config = dict(
    num_hidden_layers=14,
    hidden_size=128,
    n_experts=12,
    experts_per_token=2,
    d_expert=128,
    d_shared_expert=0,
    hidden_act='swiglu',
    moe_layers=[0, 1, 2, 3, 4, 5, 6, 7, 8, 9, 10, 11, 12, 13],
    router_score='softmax',
    normalize_top_k=True,
    routed_scale=1.41,
    balance_loss=0.00322,
    balance_bias=False,
    init_std_router=0.0399,
    lr_router=0.000387,
    num_attention_heads=3,
    num_key_value_heads=1,
    head_dim=32,
    vocab_size=8192,
    norm='rmsnorm',
    norm_place='pre',
    norm_eps=1e-06,
    positions='rope',
    rope_theta=10000.0,
    rope_fraction=1.0,
    qk_norm=True,
    attn_scale=0.177,
    tie_word_embeddings=False,
    parallel_block=False,
    init='normal',
    init_std_qkv=0.0188,
    init_std_o=0.0,
    init_std_up=0.0188,
    init_std_down=0.0,
    optimizer='muon',
    learning_rate=0.00796,
    lr_mult_o=0.85,
    beta1=0.95,
    lr_head=0.00825,
    warmup_steps=50,
    schedule='wsd',
    decay_fraction=0.689,
    decay_shape='linear',
    final_lr_fraction=0.0,
    batch_tokens=[65536, 131072],
    max_seq_len=256,
    doc_mask=False,
    train_tokens=525600000,
    max_steps=5703,
    dataset='wikipedia_en',
)
Below are experts of layer 2 (counted from 0) of a mixture-of-experts language model. Rows are named router (the router's row for the expert), gate (a neuron's input weights, with its number), up (a neuron's input weights, with its number) and show model dimensions 0-127. Each number is 500 + 25 x the weight over its row's rms, rounded and kept within 0 to 999. Numbers have three digits each.
Before each expert's rows: "gets" lists some tokens that make up at least twice as much of what it gets as of all text. This comes from a sample of Wikipedia text that the model never trained on. Tokens count by the router's weight.

# expert 5
gets: "-", " and", " to", "ed", "–", " as"
router:546504531507501503463495497463483484496520490502496497448513524509492532511437499476480507493458490496495511510530477531565508499493536446517493503498512517555485559505501502525550511505532496498497522476463495504483511539487476456510451466529472481471500508523554453529480491533566496509532496500504484477498503555512458528492492485497527496496496510512483520499495504527503534491525
gate0:486535503488515498473546487529487515521537519539553552486476510475478495523518506464511482459517479505513489499467489504441507458509494465523518506495519510516477495481521474499509473519521479516504502481527493422468514518472536499481503503507538470490471461450522534474494549496550490465499497495495478521504499518486464499498460462518557496497508534504530496506507494518561506519494
up0:568495510488467497486542480515469470537536490485520497541492496507479491500484498482509524481479503503537533483505513499523539538494530508514495496483476448469501509456541439522472478457486496543495503493522479501495506474466497502495486468482520476537496496496533554506478468458507481483523471524510504533469467485470439549513471515517519514511499503480517496499477497500543455485543
gate1:517529542514478485517506492545482489501520570496520430495503515509504499465484486505496482503550494488526467466490474488515525492515457471512464505512511479520459523526530520515524463485512510494523518456484488506491471503506488470504473465482482444445487495497514469479507496487459488529502488508534526439468491494492471541504495507501521468475499499486522491505436522462539516539506
up1:559499577485518519515503484500489427471468498496522486511505471515509469472497516488534492553506486490514511504498490497554512451481514478458509501506508533501503498490501487504521573523511485529477475522468481518479505529508487501461464524523534538517541498454511495516460472497518472514470490523491490502516437534485491486468499491490501487515526507490499510535466548487500509523479

# expert 3
gets: " |", "|", ";", "  ", "%", " September"
router:466467473458491504546478508508473535465505492512534525520491491469535531538480475513470493468486553498543498518516509486482460528471521467500496482530503530493488476511502489471497500485547533488483463510483504506479501499454474514550476515531495495514485436502526490464526545498468521498510539512467499523477508466505529467481528473514490503471491514485521451532485530486533541464499
gate0:507511524491473499484522472458486502491470482486503477500459479489461493451511493499483536539492513444496496524506479494488492505498494534524527551519529488470473498493480495466540465490510495482485512487531447469534461507480508495525496443478489565511503490484475506492500477528495462467477535472533490531470544515534496541541486498467494491519511510552474472494483455484503541522494
up0:511495502506469554478506505510507461495505500471487447497487434494500512463502521531508498533485506507482563537538484519467505522480511513506521516501515472471507493531508485468510492510548488500513473557477513444535523521522528525503543517500512529501505467456478497524523475487546495485501506543515513547510532567514458505492528477499456498506526507511499505528517484510497516456488
gate1:477512486486482522518486528518455504473467535491505470482443521491521492503485487496504489512474493490461512476522473493526500468552542500490496554522509537516476498507464497491476482496485511504504505482541474465527472500467466531479540500525512532495470479511489490504557476465513481474482474498492503473483528521523494524482507494437504513483547468483540491572492518557491522484460
up1:459504506505514508514453500478474475528493522515491529460491509485445540486495550499519467496504490496535500458440477524477527510539527490500502518503532471507521502499515488530470535486508523502544491526511525466501490484514511500514496542478557490489476489524443546475513513504524485439478511474485490527460534481526494499510485481498538467520519484507457526465490548461499498494522

# expert 2
gets: " 1", " was", " 2", " 0", " is", "1"
router:528556535468492512524509538507539491487490504462502517514464483491474468517496517548496475522493543550500476475486481484512482477480531541471498476477530494494460492504536502443469544482469492499519505502505497457464530501534473507520480461506461493482562501480472509469520487510520506477475510495491538517520433531476482502494497499508487516514472506559465485530489517499518491474502
gate0:490539486512513488525483503484509527457510549502501501542485505453516576486491504536535513488530531544511529496477516485505499480484515519497505515493524498495500541492517497502528510554514527520470502485494512495514519458472477517513517488518473477491493548528518461471503472477509441514479499485529500525458481553494511469508474490567538490462520487482469496443516459495476498497485
up0:501522488485521484483459474487475486552477473508464441496512513538486527472478467494530522473483523539517535502478508456474479502526503512490556485550485515537498490472509497469497495514515524528505480524505496466486531500502474506492509518498486520477489528536537448455513489481557504512504476508528515552547493551464538500520489503507482479521493504495467517478476445514519530509487
gate1:495528502493535496536505482503536486495514502486489497490466522496483485533529516520550486496488469485513509515493492483548509515469504482505510507515524531457501466481539470487492552448507530531516476495517500472474499538543526464554520486508526523457489486519528440508539494514501481511522508482502508503575494489509456504515490480469513470486510452544507466480545465502525495531475
up1:468499490493503498494476505484506533455535493488492490489501524432524484506452540499470499505477494483499518486508448469474560514427513519513506516507519498537499474518497507484549493547496491501500482488501531460485552471483481512484487492510519493484532464427496455547524539476498473489492501463554548466499496486517464525504501501523501504491476496492520504511512473490498518482475